config.toml
d_model = 128
d_expert = 32
activation = "reglu"
norm = "rmsnorm"
norm_eps = 1e-05
beta1 = 0.95
batch_tokens = 131072
seq_len = 2048
train_tokens = 514100000
Below are experts of layer 6 (counted from 0) of a mixture-of-experts language model. Rows are named router (the router's row for the expert), gate (a neuron's input weights, with its number), up (a neuron's input weights, with its number), down (a neuron's output weights, with its number) and show model dimensions 0-127. Each number is 128 + 32 x the weight over its row's rms, rounded and kept within 0 to 255. Numbers have three digits each.
After each expert's rows: a language model's description of what the expert responds to. This comes from a sample of Wikipedia text that the model never trained on.

# expert 1
router:108140113137110145123103093153134196159074132139173093159135128115067129118084090160133073081096119067096101109170173159086162125120151143115128154113086169181103126151139144075042131160138036170114166154082133112112107133151120136084127143051098172106131080128079099133146150109167114100099103098141158160173097158151157157176116129099082175100103171119126096130090144126102168098108
gate6:172160105102214136080165175146152124168146144212122139123111108139100104082095146160136137097153126137067117119187193098104142163135121117128147158126130162178155135126164159095085139096144128134131092144146103113073113125114155107115141084140140121171095087117087115165153134114143127049191151160145143119136159090104157125164093157159107095071121140165165092145187164153164099216071
up6:167133106143131158083162124087100185147138102119033123161112173142134156086175140187100101146114112162158050109147103110111167137106096159097126169147156065075137110114119168129122181116124092176136151056070090167102136130118152129116142138119148094181142103136133105164185129122118115142169115139131104119127207136085097107130112145111134166066182142139125150104224113144145094175109
down6:100160086166103155091121227139103125177057090120117159133243142072129162143140128091100099131130077133118163079173135088112160146103097076142059103081123130119131133148094114149071159136108146104145105123133120158150143113104195163132147080135113146155120106160135118097123155085121204131152185117124107123112157164170151138085128091161146123074160141166116151110110079157100161118124
What it handles: Capitals and abbreviations. Capital letters and pieces in acronyms, unit names and proper names, such as II in military unit tables, Inc, CA, acc(ompanist).

# expert 58
router:052150134150114087139190134153047137068100132121183155162082124187130091111134085122086121128086139127134088105171131146075140142120128149092124121115122180121108146119170196159118133097137124145156192088141106102177104187191133100107135127102088130152120182178131118125084105077070183141127123089107155070094140135121140126121109101087102125186146166124129134137121121107199188100100
gate0:130210133112131081095137170134121091162208112111126154135081171136124181116101153073128153118081075132136125112100108145142116146149103118132082163142151118123152180007034132140101135181135100154067137088115095188139178159154070118122135136155111139123108149147104136084107144116093099111151118162107155122133090125066125171119146139126189111098141155145098173111070092116119150139132
up0:072138106159111181135097127136070130097080138121086143069140087154117066184141118152150110138145158108144117121151148103102158138140223127129127161116162094118116060125165127056147149103155164140121136130090143112137069099134150148145141179099148146155148177168194121136129084078159175134121065089113131135128184108168095180136158134055132130136173085136143109135124189194139149096096
down0:126131150107119116106102051136120154083124108114182126136156121115206158133118137147127156093149112147107082101125125157140129151118154118127149090148125146099121103170147150187176105147127126090069164182216138116109155133100159083137115059092121122138111133175190118122102150172175130059125128092086129104081113074165133187086108117153083113145072120170153115055129153123127164054181
What it handles: Media and organization names. Name words in film, music, racing and publishing contexts, such as Film, Press, Racing, TV, Records, and ISBN prefix 97.

# expert 27
router:111096105111116141100129093203130145090105129109105150154064099176146132086215123118126078135146148118112099105136107097096124096128094136140168099130107110110162120147125155122112120169137115158156168105062105131157157161096154130096140059143091205082102112146095104136148166162168197104154093116133156110095139153168129138100088104108156132111169174167100187086081083094192140040121
gate5:163113142086167139147135152163188168085124108091217105123124118153190102096178156111113144138088132159111131163081148114196144144066165203083171076107087177116167120132068134180108152148151146123125131124136139149135151124150099122146118145151147095119161137184195160139149127183099115134095108138130131094123094114135141147065119146123150241125131090108138124139131093164175129130182
up5:126101134075143139170110173198216118104087139099196115142105158150170096118180113149136167149129142119148118159150120115156123122114164148098160062134087185122196126086138151143135140104165120146128186090095067152102155134103112129162125117117153122140153141146207117096010167165147114141103128149142153128150167171137141128150124121151128194089121103133135116137130068157143170098186
down5:133134127115091165125094120120124100190122098134089088084184140155131162077092073179115127156065099125120139151160181079139126149109130118106102077074117160143099174103097101115109170107082138111175186110156167115191150096129118128098083188102116090073194121200099113096124108109105179165083194104108136123159116105106136133081193124167100099117115117107185156123135120102095150129121
What it handles: Title words. Words inside quoted or capitalized titles of songs, episodes and works, especially number words and capitals: The Two Towers, Hearts Beat as One.

# expert 55
router:126161163142065182132188101185115145133116197052084097179164180087127151168113107122144172107096140127141151145112141068125121127147100109134162100186166105160099097139107133127118128165099196089075100093145151092133130149116163082147096116095097095085190092128082142164133128115106147073161180074154148138133156154143095134074127139096062125150161143101120146093131144083084102094111
gate2:130098095111130095137161115159155135120069146128108180095127129136165124127099071075163119102144149154111087095116179121127110090116112174147143114133124179152085145196112176115169133155142148190162092108095078138149080091152140161147139098108138145084129113163137117096153107091144133188111156164159155057175152029159090161117116115162085121122106054140127133102153133141154118106023
up2:062119093128160122097085121084100108152153100151154072107139127162106130149148190223098113160106136125174137179213106148117124147145094125096135094091109059086154128119128088129047150112138137124088128092121156143116144186116113110079160150092114135190120165106159096101112152128099107137122100131069143160058096187105171114076105166108155112134196135114120161130087118132120123165156
down2:061148177149101188120145115150067142094122155096153104122159148158078090130153093016114119131142097115173117168083108113130115107155119105134121107107157130115107065117134152096174088105170090109155149133106084080148088102081151080174121109144167136152127104098140115166146196136129102148177084105110093162198112119136099136166143149098109092170130123196126130135119158135113200066112
What it handles: Stat-table separators. Pipes between numbers in sports statistics tables, and commas or and separating list items in prose.

# expert 43
router:079169139140128130159087167157112154161126173181165044070139066125148114181058074152143135136153131159131093180119111129104089097078150095116114120081132103126110147103142153161172146113114130138133113065155114135121117127173134213148131187167142114116158095163081146182105146110130148126147129155099083080101138161156107184127133145127093148135162087153171161129116129098107075217117
gate0:119106123056154119127124125151132126113229123131132129098151103125137098202170163076124178148111126133095141170132139127113122141144089105107080176157099091173150117093124129187108123100120110112092092119132149122148149114106096157087076204107154168121034112148140108129079168111078153128112188170048119144100101165141162129089106128155119174177141118124148088160169096185103168151132
up0:141071124090116121142101135173087151175215136141118105090152095140143146201127173101148142179124134125073182154135159103094124159166084100127067146161067124119128126086093093159119123127131113117097126095128113132159161118106103169057070160112172102100110112121121088142140134134068183154115145119062104159114123145127171106116131151155127179220140109101147115128183073185119158165130
down0:112163164222134110169084123126124132141146157147186109107103172154086127177115158127118113104111103125122183159149171023102144111089131132096143122132162124161134140179152175023144133088088136178182136080093142149116064146115162150126121116153087160149098144114161091119131137148106208118144118131135081209128163080141128164147108113153128157170108066124128128117137124120104136147139
What it handles: Locative prepositions and colons. Prepositions in, at, from, of before places, and colons after infobox fields like Place of birth, Counties, KNVB Cup.

# expert 23
router:089187160106063167123149139160170110156089086123164120082171054112118100151111100103098084149185134112091099131108148103151133089104119138106079129143196107131142112191119079068115107145110145144131085130125160133134144084127107151099094147165105157075149126135086114134182112093134135095085094132072107125169172151131117153119134102169177066123166113198068204158092132121160139155106
gate0:154131163155114141135138186151161125150145173105141194160115140142114122075167187096125135189163152109075153135067140158163113141155100198121067137139128133083109120114149115090171135132096169150134125125177113095146119138130109075188142122161154105116085095198160070136160082139111092089140101069156051199121110187098123094072118133157127164093159123153156112098138113125179142138149
up0:087144121094113095124132124134065155131072110152078069106110121130098108164130070109139131100105143197193156118126147106084112080129173080146168139130083146178130137133140151155098153146168138122097132112118114140101136131082201102081151120114111133140119159113131220180070155168147161142131095111166172098086102093198092127128157213137090125195114124061100107148125152117144115114100
down0:086154113110076146123078169163124072105110137157120087163176182153094169160071155177101129123111148176083150149132113153123120132195116123122124098089122076078150122150148087144133058125098139085115129150121104147148163105141046142106133100141155117182166134143123200087133211185161119161151099085162140117114135059146154115155147170177091093127152155084140132124172136127106158086122
What it handles: Table and infobox fillers. Spaces and pipes between numbers in climate tables, plus word starts after dashes in infobox lists, such as Pop, Ed.

# expert 61
router:174161120141162130143113110076141106090148120100111203127161105139212160159142116169149110124148093134135098156089103117169050143136147111111094145143072076124124111096124087166134110134110068144167111093105164106149170047098131166202106171150096125117127153132159180192094150161138111154135173165142113133097101198085159098095131113146146135124168142126141135091212113118140178093136
gate1:167133103150112108089160171086141126160145205148132121103071158072108113179103142144069163174140129153147078114170167114135134157133132135142131103148145126114108073136208104135175098188098171147140104110146179123174130135169064119166131113138114139137179127106105139103158162056114103167115116130148078161096156105148121098106176153112085093084142165071163149100204133175162133136077
up1:135101136110162128138120110149154146097153086124162146126165114156139121086128101109179076128116102157140192121104088108095159150126118121112163064097125128134147175119083145110122180034150078093097179121138101136115153115165182070062105188123130042091106112143151104111108116150131150104134107106100106120166107075141148130208108116119134192145125095184099103110079136056161096163167
down1:141175090128085155103200131154111104057160199085131139123116123170165129125135138108106115139120148089098203103144118118115151119093099102096114152106144159132204128115115074147132201103136078106122110140159134181115093090127111156115122124145100087180136070089138145077112160205179127147179139155171124085105116103187144112173170177137160165124140145116108132110107099047160100119114
What it handles: Family and biography words. Kinship and life-event words in biographies, such as father, son, brother, married, born, wife, often after his or was.

# expert 56
router:155109092130137141116143181153155122139138164133089129052128187168170140155121120116107128115119129178182091141175121124116136091052102129131112173129122097152107173090159109078129156129152157111101097155109185114117080159111138076086160148180145115147074107090094103141169115129143130118144110076169088105116173090119164124192085113087169105151208169152036096106143097151116169088141
gate2:126142155150088118098136114140099135147120175160120159134086163116137065119155109050130102150104103172181082166129057097130131108118099106078199209115161163140124060144150131106144178088080142100086138080126166154153143218099120137127167137121157134141100103150130127124141119165106110121080061073115114127145099088064147116101082090130133140132183171162099128085097095107108109150123
up2:104165177154107125133122108152087129165097129142153129074095128126152102110087159119139083142121080153171084196145062118137131109102089084056223207155143158174117107152130165131152134102091128114117169120102173169117130212139143136101180125125147088138093106189130105167114092146147134120158086099113147107090120126069134159096082105115119139135145140112105150171076081199125155107110
down2:080171142114156100116169191094148160147132143141122069111140132144162138103153082153151062168148095139174132112092095124094116104087105163155114078186051128091116091082113144094149113054093130145131184136091140103173127144169183131151081137136162168112136144126215084138115154066142129089112157135134145182102110171098109126094091112106149138071094188103110130163148141123152156084141
What it handles: Mixed word fragments. Small word pieces and some determiners with no clear common context, such as ob, ine, by in thereby, such, some, wood, light.

# expert 18
router:146175142133097096110070086104108137110155145143166095086138088070187173152083154142133103128134076162118167102101147139146127078108138124135122134148103124133158180136149070181159175061117127173163175070136122133142143101150126131181150149143159092174151122078177176158044112109098144167145113126103139131085136073081140162127154179150148162140145089108189105074191128127114092169130
gate3:141126093127102131111104103129130158110101141103119143062076073113148126114120117086118123090136098086166102100172181139031200171090116109106144142167105119120106135102157120118116132129128162135145163108185091086146055143191157134096127126148094128123129128104099129100082085127099121103090111163081197151144120063207112092072053103087124146170162174153135115093104136123141153117078
up3:094140125156130109127172092193120221177135096116155103149098147129114112088136093183169152139122111089081096128112087126144084118123114218120138158112171191108150118116167147186105110125130088115148131167063141147150117125113116138107140086136176168115133117129122113193166161081145096118131151147161132087177175087105085145112217102194156133128133092158117084106131110123137084186090
down3:103088114145205147097115154169138101124109132080207095098211144183136085185131123089130125189154114182108125157138133153167157133169082188180154096154170140104094096174104147182141114165104176154142121086147183156132169141062164097107153138183101126126088094120128102122127123144130165102157137144163172143170098151155158133144144105129134079122111138087118134103190085151125145099164
What it handles: Prepositions after verbs. Prepositions right after a verb or participle in biographies and narrative, such as in, at, by, with, during, against.

# expert 29
router:105085112137123110111143137091136120065084169128118167133084214127106111174180155127135152171143125123140173088170137086131193165141125095137099093108156131075148133196140156087158103179130196127096152136093098088134091135077102105145115111112137181143151090081146145094087101087121186160125074051166165099161129159138156092147115095130122098110113142119098103127099101086198135077125
gate2:148119149125183081168162077122152166152182139142191101110116096159180153127151171158154053115173109151158143135095128151116136031149066161144122143133132122178159112126107125123116118110112129145117099167116107144086139135176118096139093151088164117190124090140146174168156147145140129163102099166132107091139116084075120085134132088123136218092095102152084133125104133128109025157087
up2:127132117127163118184174055143166178131180120133199133106120144166188119119195155176139111083156115118153130147119129142123143083160063134146098124145122168137119088141081146103125138094123171110144116136120087123102136109159101081140083115110177116130127107097154167128198154159194138161093082139169100074187122085089093077098114089148160210100102116162098117111130132129128048121104
down2:120193109075158127132154108101168156132153136081154162111096104119186110127140125132131082083102146141084102181101185080018092139125120186071107074111123146132091132134106088132147138196132171109184152094129090140144057102113141116093118177138121122160112137091112142118112134185101128129134118116116113108137198152145186098119121106158051203172112158121134143108130122145087095130154
What it handles: Music and entertainment words. Common nouns, verbs and names in music, game and TV text, such as set, track, guitar, Keep, Max.

# expert 0
router:125104145101109103087102111084144128099167159175120143146108156116097083120089071096153159143190137124140150207182118117124104169171128144140152136095105154101155184085152129096116138098112081155131170129108082093110164095126090115112075162202088131139154104065181149103177113194067150107161106157128105149167085170144108100120180190124078118148139090149160159126179109126151108125174
gate1:145099148131126128138181123077078123082145150154093132162125125166140109153086085176134153136128196066115179172161117059158104123124154129148109208181093126100139152078142122112149121076140142141136160112129117125104187124072049135131091107139108156146167118068136155154221161148088129116166157144142178106137113192090105120068161123100106145147145126109111131081161097117118069138160
up1:175117141115141159093096134197082114150095125103159105123118123124089138120158139123161132147148098200094093093122127120046102125120136072114145064038127132209135137144097149170175147161126136118092092139090132110150092142096174070130121140123144097114127074168137128123122076111202141175075130081120094127105112080154149149156113129145152101153119114122154115205060157155111153085080
down1:161146125096151156185082146145095138093183090099143119158097131184153135140080127128137171095126106115141106102098164155161169102139113184139109088195170117218107084156119111092135161117176143100102163115137091130172144118115095086172100096123094124089126102063132107181150140166107174170128177095116197131184137138109156092157065179164170167122113089147162109149126155099126098148090
What it handles: List and heading breaks. Line breaks, dashes and pipes that open list items, infobox rows and section headings, e.g. after "See also", "Preceded by", "- Known for".

# expert 26
router:067082095123156047153122153159087090105102105110170139145112137170104129112174086092179153140115118128101180155197153125081153167092138115113210068156087112126150119098128195176141150081150109138123166085102119139128171118102124101152092113140078080153197109169165153153068167172127146077127118110150141149072115112129107121099066090120104157136154137115160108149129127165130090129162
gate1:151153156090088112133134153128104192154111109124206146122190121172095154082166137170134124174172085111142116093170147165097107097074093139153136112157105157177134052115111116107122097101059098111125071124157165147159068139187149058120147140123117119103146091145142122088112140120098125126133120175136120119132142047091083170068100144167092065098169181115107097118102106125106118148105
up1:127141167114093066141124141137088124125119073128222161100159084180086153076134086113136145152158089114160151086150142120106124074074135168150120099125083154174124065099123094139126079073072066159143111155153173151148083152152130079143094163168157136088172113137131123116102136125099148130129156132090092152091139079122111152111098154146089071052150187102127104118089142118110085098099
down1:054176133140103124146151132150088104126138107091172107122165112134115151135153155197185146125197162154164120184180148107091074122113116135159179108152116110104107160181113114168159123099154145156160090162141097167118098190119115143115111124112160110067123122107144191112166128164137063164131127128117145131157093096118118105161030160096187112094109167145105090107115045102081128138117
What it handles: Colons and quote openers. Colons introducing quotations or list values, opening quotation marks, and section markers, as in Herald Tribune: “, Cambridge: Lutterworth, Open access: Hybrid.

# expert 59
router:096131077147147147131120133175158188116172126175138099100115080107096140089141122154130046133156087100137144116122121135182143073135097165108116111099231124151129149150111203096096121121128032114126156080139119170149069130085166120146167077095152136164092092146135122202095120097139137115118114109078088082131134139122148134126111086091157179132089114160153127125164129180191137133133
gate2:104110082146100115138187151125099143087110186166141113148100138124129146152075155091124131143106094171211118122090210124128101164133101179097121151090085130141092146140153132101115068111113088162117109106201106184149122102069137147183102115157144103161156151119122153218139101121121133158136137118133182208113166157126123107134140172124193146151116066062155130143126092108163103153152
up2:097113122123114154132051120158184116110109116084091129126149087143152145147108096150126138098127223132081123132158057133158104114104128079129159132166137091138204126133102113145077137166137134111153112156099130085094145142195146138070211106139113133093110106211171153067087140171140118098123131161170152074133109101132110163084113084110074105117140118184080078140154145162120161112141
down2:072102073139099120135110181139161075143119118107127074189098192165101122138107148087149077116129085126116138102147107172101164190138140107134116144181094110089122188139098204122174134103118090091105119147132161113093181101188106061097085151118149106097140092198147085100136104150138122156112170139094079080172155150105113093105139148134115118114095151110146132115122111178197148108070
What it handles: Country and place names. Compass or United parts of country names and inner pieces of split place names, such as United, South, Athens, Bucharest.

# expert 22
router:121127160110098140119155074162105147148097143099093149136080099154071103160140174097097121080146147101084112126149088108119155113096156097104184130138165153155119134148150152172184160179113112149125134093056136125130060162164119139092120088120144138131189057171139142066122139150120194123109082125119150122184139110155109146157054146149180152145151108160101143072068186087167105091086
gate0:148155187132199115147114103138134141177113067097110221063156090112131071091133125119043103102111143134138085102114079120163179098137110132111099124094156156136085123140099111120126163085133098145128110075104105062138141163126178083094098154114126141107107118110199120111123110093102141116132184143103121085106110118095088083110148188162173171080122097085161063143120122159104124099116
up0:176122158115181095087103138106140143133128099170093115123166143112162115110157130121050113085161171137143081131139105150186158115120143096112126140095093094088040092141082112154150175149117094160179029140158093166134138142103169080081191147155095142107122156135206103118116121123137083085185149159147119052108124093118111115101130172134166142100131109104130137108162104165160105082127
down0:095150081129147119108108135119087142139121248102128098130153113145092144116047130086043069088206123164127103164124130138126136089122077100121126104178110103160103106123123186122165081129131127115143139178108148097110073141089072092116134147171181148085172190139131123082083118121091121122131095133160137147139121160195125112166109081063133113141128116155118092101139097110133133092106
What it handles: Score dashes in tables. En dashes inside sports scores and records in tables (90–76, 6–4), plus ampersands, pipes and other punctuation in statistics rows.

# expert 34
router:102170155129072181116074074120118171154141158148127174214152181126090116091145106138132110138182100090211116135090127106143068146107090139128136087116203111129137111101156173107124167126120122068126146071133077152147118162130164141113126139074180176127108097074135133146176137114150106167168109110100134142117157119168092152134145101067101192116085148120088142164180130141100114128082
gate0:097118109140020165108124123166082167146083145135128113180128149136122109115146103156154107147149123082137086144151173107056076126066081120113180104148106183089124132114105162120107157148116115089119134076124087145160178140163170142093154100133129126071169118131150110084169132091112144141085068129142153087151141060115083158144107085122074138133103131148099166087171093192185114092113
up0:103145074143089105131128111136106160143138143187117128145121080130132193095130038120127132126150099164135092155154106105062089132089151161123169152117106162079162211135115166134113205140125091083117164096137138119153134121173131109119123110185140134131179150170139086094122139136091161142067153113155164105103108094105092190155150070138141141101098124178115131069166110179206159096153
down0:130153124077113045059156169143102067171112120137098106168092140171124140092129153123092094111111132131131132106110102152109156152124113129158144115115109190136121129128153143146111136112147145161178083182113150161082138135143087091136161143132170093039098159184051074098150147084146149170126152197130128131141137113081126093133214140114085122068173106124142189082120108097139093146105
What it handles: Capital initials of names. Single capital letters or short capitals opening proper names after the, of or in, e.g. A-riel, S-askatchewan, L-attimore.

# expert 39
router:122123105138104206149192096199082181102052136073107139152146120145088083133146105142151106111115142089106080094144154164126162122145087153143126098163081129135159091129130071079115099133163172147131155127148130084142147103149177122074125052095140165107197109116098154131185144156161146144122106103132189132164200132173087153062126148114116114126137156156072139134135133096116155081131
gate2:183131104171142117119123113140177116112132175134142123118159166163181193149113148127112152141087186095137089089195111112098106149129076148099147152147132052134071159137131166128145073129071171133135139155170138124181188136169138083160123147129130108081209137143095131166154107126122101073112117144107069080148147143160149075153110150147113163153063125156109111101115134098183066085089
up2:187149111125173141120140148138144090083117151167176150136158190143165187131132153131109212120101136084129110127197151125102134152128047180137190114133123073118107165134123115126102087110063166132125122127180128153141189073150152092152121126108126097078207141135085152142177125131142059079114110128110081104175132137156151090131128140135100125184080190138103129128116167134133105076114
down2:108054109111084185156131100127160091092125139141140127119118162096137176172165144164130125142123129139116158133200154120062137147130160156186158123078122119155107068116134182163162069145183120161174117142159116136159147058165190125125127152111122120070121178139076118160134089128180154143082150181118096174105114111058169130144145110087147075091168116122094111154106127117074109080144
What it handles: Table cells, name starts. Spaces and pipes between numeric cells in percentage tables, and capitalized name beginnings like Har, Dr, Mag, Gall.

# expert 4
router:105123123145163137132133111175126171133126087131110113167113091147131115127144110105160085092146125116109116089130175114157153100093160143111145168140162202155122098154089112122085152098117113120138203192126116140135061194110188123071134163055126101160156064192147164088135079159171117089060114079164157118098163156103060177147130098145109134110082105081174138138110124162147138149168
gate6:168146140102116099189161170175133137177110152098156087180110088149152087172053085165141096128141157155126137136094118134149116126125135172123131127115142147163164095108086193159135136177123108102101152077074056103120124105079090154123166159204143148159135085145138117185110147160142175142114141138122108144087083072147106107133220128149157116118144169103096135094161166073136111119189
up6:153114077115192152154098140157069126176108124078119144145082126147138125137056097178133148191140114167094129130105115119181137144110113177137106147088102105129153094090104206192174153134138090176075129128096054109122111147113113134086136125136159114171111093161118128198066124137168165121105121171109116132097091085184103115162172063126096159113094152143117130104145134103111140086191
down6:154110179158154234134126104165162172135092140069161121149135159077135150171154139151109166159109119150131114143139157117055112096162198176160162115125203129102177127140141131126138136121107110079165166154119111078157095082128179171125075096143158109095145068113115103188196089140127110131094084123102176130082170100108106144151119129182117196117126132133128114099121130091106117095124
What it handles: Place names, state endings. Country, US state and city names after a comma or "United/New", e.g. Virginia, India, Wiscons-in, with commas and line breaks after them.

# expert 41
router:108209131147064178061074085129146115153163190109162162139164131084104120166095161125156148168169153035195144095085097113152081115121089086113162131067180113160121085153106084084185155137130137116116100151137149154122131157124122179069118149117140167113152164131115126114166151150131099128097099141120067107167169147110098144128131121120156116121164163165109175163145117159161164146118
gate0:120119093167113152126079140117130074121077169125086223131163099157142123102150176064162177135153093106183140097124172170102114184102043168106175127135124102154115105118091147152177097087179118140124150167168141137109152131107132118116158112142123087125138198129133120143120164079118123140097131098131066173132109092097160109089096098054161120127116175177136115143155122202131143171143
up0:137080127147135101112084100082131077175105186079125176148146078141124070108112176091145161147121121121168137088147176168132095120134062153123172142156112094120075167125169148122134147129170111140102117114131162074082114138129100057128172142200085083120132186173114059106126131098080144118101160114119075143195134124092114097077164151101140115161188150174129127153147140144093166133157
down0:107201082175092135115088129130088133136144170134127086133128139115145058095145164154176120052128153109101124092101108099125131102123073179131151176187101160131108120117128129146125133053152143122155199165158195113141161156131106131112119118089085170060130130124095127138138148082104112117089106109130109203143107160068146174177129134147186064158138127152142173191091088126146148153124
What it handles: Measurement and geography terms. Unit spaces and geography nouns in measurement lists, such as the space inside 5 ft 6 in, water, land, R.

# expert 8
router:124158084142082114137172143125180089179172119118187092121186063100174184159066154130094153143137084094147135152083085128132092133164164145123096156089142147090090155158173092093180153102136115096129122191154103074128123122190121162105133126155101075112149139099133085161172132130116097129086088187093141126174089188095118123129118132151092081133131142173134176152149124099157163179107
gate0:109087126139112146057135135099040073098158118158125092155093129129127156149115108086125156085096146147080150130103181140157117131145122138116119154120160133098180178140121136123144115113149157110178057158157114158109151168136093112136172126162123194143138110106135155106138162120129100097145103158097008064148109102156196087100174156133156132090175114053095159146102135149108135168179
up0:115148084138144141203079147151200166166115122111109144137174145168124082101162129114179135122112114122151113142113114115132131134126094106120146116157107116169130065116122121129089140167128114088089190082115165130134098151087200119177127151077127073127096163141174081138107067145076152156148125119137235171085190117169115144113088098127109145167101095119139116072156108165187139118073
down0:121153085165146080118084126151130115108155067118111104147189146092108170118157186139110126094100061119099158108124188180120089092120093054084144145112161172166070109130108137127148146095133114173156134142171107128171124147096138158035128092103150117108137102115132149153119098165125104157148112102116131082081113084154105144113118186131043153161123185122150086115150137041164155132144
What it handles: Infobox field labels. Field names and word endings in infobox lines before a colon, such as Coordinates, Born, Location, Form‑ed, Design‑ation, Species.

# expert 63
router:075168084128159094082102132103144072180149152142185151066109140098195092147068056151097140152184088142112114184093088117127109146078156125133135095093115132132145112076135124134151150145127110145155080151122103105105122182154093129133099180127120150079085182133121128100136106092076081100146096148078121095135138127074164107154067076108113078105127152167091133157118123116167152175077
gate0:098156135111123125155070145120075113152103135116167123094127205122116221079125146149113137155116110127122099141082120088072128099110128025131141092129135122153151105140111113131128096119147136147115088160106094169137165156058123137125099192047161140074127149091112143079126214111125096115110134104189145152075078053200145108141094137107135150162109136104118128129150140131111104124168
up0:070107175127049103138066089162154091184131083073151145150152108129113147134134111086161121128127111093168189074125160134092131100183132154143209127171095162119102077074122187131124149132121099131061106165163107139112104144066143113122164128089187158102136160139162124153183122112139124148166055120153145111131168125115107188109116129115161124099137166095175173158102172131143120099117
down0:115135115113148116158175151164159141123111087104120136169171173103123170218114056157139078093077091151102089163141103159123099137128134150156166122148156112056113080125117146208118152122223117153062125166098073112149094110133125108136110080103095170122148131164148123123099139094161100085101097154100134161110103069125137198116123148127160109131125093105070103149171164078149109126110
What it handles: Infobox field labels. Field labels and values in taxonomy and infobox lists, like Species, Genus, Born, episodes, Clade: Angiosperms, plus hyphens and opening parentheses.

# expert 42
router:106153131141129189200117097153138159084075079085144104106097143188096125139109086067128085120129113111096121094126130102098172146125209169130098133153112156145171180151151145083157136150146096166134153193107118100128077136120152131070124114128091107109101109138151096163141147147144150138104113105076170128078085123164162168067050078114104113150163131089137163085100098113161162062156
gate6:134157180205135112096153152162174101144123179086143118086100094155151108157081144109133135165132149135102149125140162145143117117155150109137109212080128169141104086142124115091115104134091151072084158164198136089115109127150065128099195113153153125144153164140154121117142089126176097168117082133158099152085121122064126190144099093173073178115132135131169167139138192069157146142067
up6:166144097150100171081176171109156117117109164065135144142097149135158099215094084110138154104148171115104148124127156075125122092177100085090120169176150106138098116129081138095129027150152116096126154115097087110163111121192146128165153110153169095107186163142109147093153062134125120174169128158118118094086122104076169134111113118128086121101117169126129154149098161069127096091065
down6:119073076155126115117184062140133115143117104099146135145150205145182136114183121127131122092144188160157155133145117109121177197174155172100124068116120140088176128133150104131086108188130093143105177112101141125165091157112145123127187200166147080162141095116141131161126159083109158120112144171140152116089113101106162117150133132147135138048085164044187117132107088115144186121128
What it handles: Capital-letter codes. Single capitals and uppercase pieces within abbreviations and country codes, e.g. NED, SSO, SEN, USA, often in sports or results tables.

# expert 2
router:115113108106102176171147106201151192132061131093104118130098097138043055108148137104123110073152131135091091135146171108161174130145139100160143121132093133181127102140136125106098099185171172129126129171085122125177094122127157129101118127127067186104168131163061158084156121120135168130121101116112170174147162121188123153127122107106139104151134143129089156075073068111102104049124
gate2:137155091114155123136086108118185133165134053125158095119131193103109160136152063130072106175107127094132126096130090161146104161139136179102145131053123093126137135151196161083115131129172135097172145121157158122146128092129131130146131194131120144204155160098126138133033134075211177180121171162167107149060095124135132153111116151091174139131117114193141146160127109132120150136111
up2:080129181122128098081149191182121124104115189113156071137140123135167113092127135134185101135120137125138154125151162149076121067097112099129108109160099110104084175058089162187142081053139087130134139106136111138187148188164153115127154074153136120062117165188122101153131123121076106115103091141084107161167118106120103159154178143116119134181107108080097140139167144142167178093174
down2:153113103072084136124150162093073074091090154149102158139146177101095090101130177104163119102127130115091196102116089148113118138138133050084105170079075141197154128108117105115072086162157116157121150100102099140150144141195131164128142186139093080062141152120124134145152102197144103076117127154136134109179134174189106088160147155123148103176114143116169106120107178103142082108116
What it handles: Numbers and names in tables. Cells in sports and election tables after a pipe, mostly year pieces and numbers like 19, 18, 36.1, plus name starts like Ber, Gar.

# expert 17
router:113173085140089194144149118174116161149120140072117105124087138102173146094126119147079102130139132081187068077109179114039139080139129117137102156133140115130095157150108147129118161114089035167113146126115116136119114069138144158141154095075127150095147092196087133127182106117155152069067089111152137141146122093145096093158146123113167166165131146098136110090109144182117062068133
gate2:089114111128077096130131166106096148124142170115172124137139077067115169164110168139109086125083143108077140164125097135125123125112136122099183116124122102170154143137137077239158079131128091152102126084176154160125051144114129205130108175101102120150107134153106124173089085104139121116101137113141146133162168161130170181178126188087139161156165051100143092160179106074128122136152
up2:086127071155046117144086186136145167131136147118155127074116104057160166152123130092079099139131105082127133156131056127156161096125129098103137099106111117155153129153138139228156073132119084166135104114191153161168111122143151157156124196074114207160116110132116106139108103134183088116102115136122144107157148082180167133127134157164108195165146056117129149127159119141125116096148
down2:114097127118137120165164052084107032055172156156133116160130164100143160180102104109142077093111123089142203117106108132132098168177133135091119113064150105107136110115144115177094131147183131129080117071107104160160117101110106122139147145123136113201098125058122126176107119161155084153136130143154195143155114098156181130155133163198100140084146127089128150138154156130092125167086
What it handles: Military and state nouns. Nouns for armies, governments, wars and states after nationality adjectives, such as Soviet Union, Russian Civil War, Ottoman Empire.

# expert 48
router:079115122116138090154093128103157130165164101111115106116160155074093179083101125119107173142142146140152127150147112127113085123199140206120113076166111155056142176076148109144167072102134092171152169128196102094148114182161159104094084163118088080066107186168146144146082130131114138106191110135093122107108085123175123126145141141073106140117105099058146103166145146112177148114120
gate1:077151099121231129126156149131170142142105165151121138095109144140112098155079089181188116130155104109080049145106124140095153149132126151110205142134149111093120109064167127154122087177149130136169122136116073171104116137119121172098143136146112061071083133114121124163151098158130089151099121143066113135114173093099142074141091106178074099135099087121143112149142108119141179140214
up1:147123118126070113126105117124068163132125169137136089143091145109125097112174123066088180107137164182127202146133105116111066145091127099108119133068112123146168137140123133120170153123139115138119130126117141108145164127144097077139151073176131226149153094160101191156106204175101161153119127150147131088132027185156131128087150127068151140106152138186166160097107140149170160136120
down1:123115091148089101164079105120116136098116100109075135122131093132174072087132168129163144135095151071105102129089140108112068145114100169101122110148089130114161095080130172146160148171087183142091152099159111167131171132091110077127188129082137093096089044168151135081112189136159082145077153151129096145108164101098074135104109172110118106133126062110129179071106112170105077105150
What it handles: Results table headers. Table markup and header words in results and election sections, such as Votes, Result, Nominated, results, and |---| rows.

# expert 60
router:132095166143131182132093059094064120103099124106129110124140131159064064119155107117121123184103151111100182093126137121105165117149216151150116081133135163168169108091157162051180133129113128144143135093112104127129113167134125103132167156086120161164174127085088138160148131076092190157138104130107171150108199138164140126204105078100102162178154180118148088166151135140118128105101
gate0:128117176132100131073139067163177100123109135101133177064147192090124169141126157119126119074079101046151149106193133092095101119161099120098067109131155106096040137155131162153175099095120131109134168113097119174145157112154136142158166136109092149106127106105099105151143091112155141094126074135098131104162105175134163091138108121142111070113126146103111143169156115205174095156202
up0:101169206130149159091133099153155153091123129125109131070144157109101160140108146094121151101113091071161158105154119084109132107207082090111045084167149136094079154166134172103168133147150092130127176052105114171132107159130141125104202155087147173125089088092080117135113158085103162142162068138111113100136113171146136129154094135127138102108102174073101168188150147158112119119161
down0:151111150099101159145156129188135154136066081130112119123110100159132198172089104147137099148075151173156183109145177075152120099117132079126108163172114137158152164086134114123126115098125090104188129146106134108124137171201130097086079136128100161112098172179102093177138060114172162152085074124161115140118090101136127157126160064125108085139097102130180064110152059115180107129132
What it handles: Title-opening words. Capitalized first words of titles and names, such as The in work titles, New in New York, In, After, Un, Trans.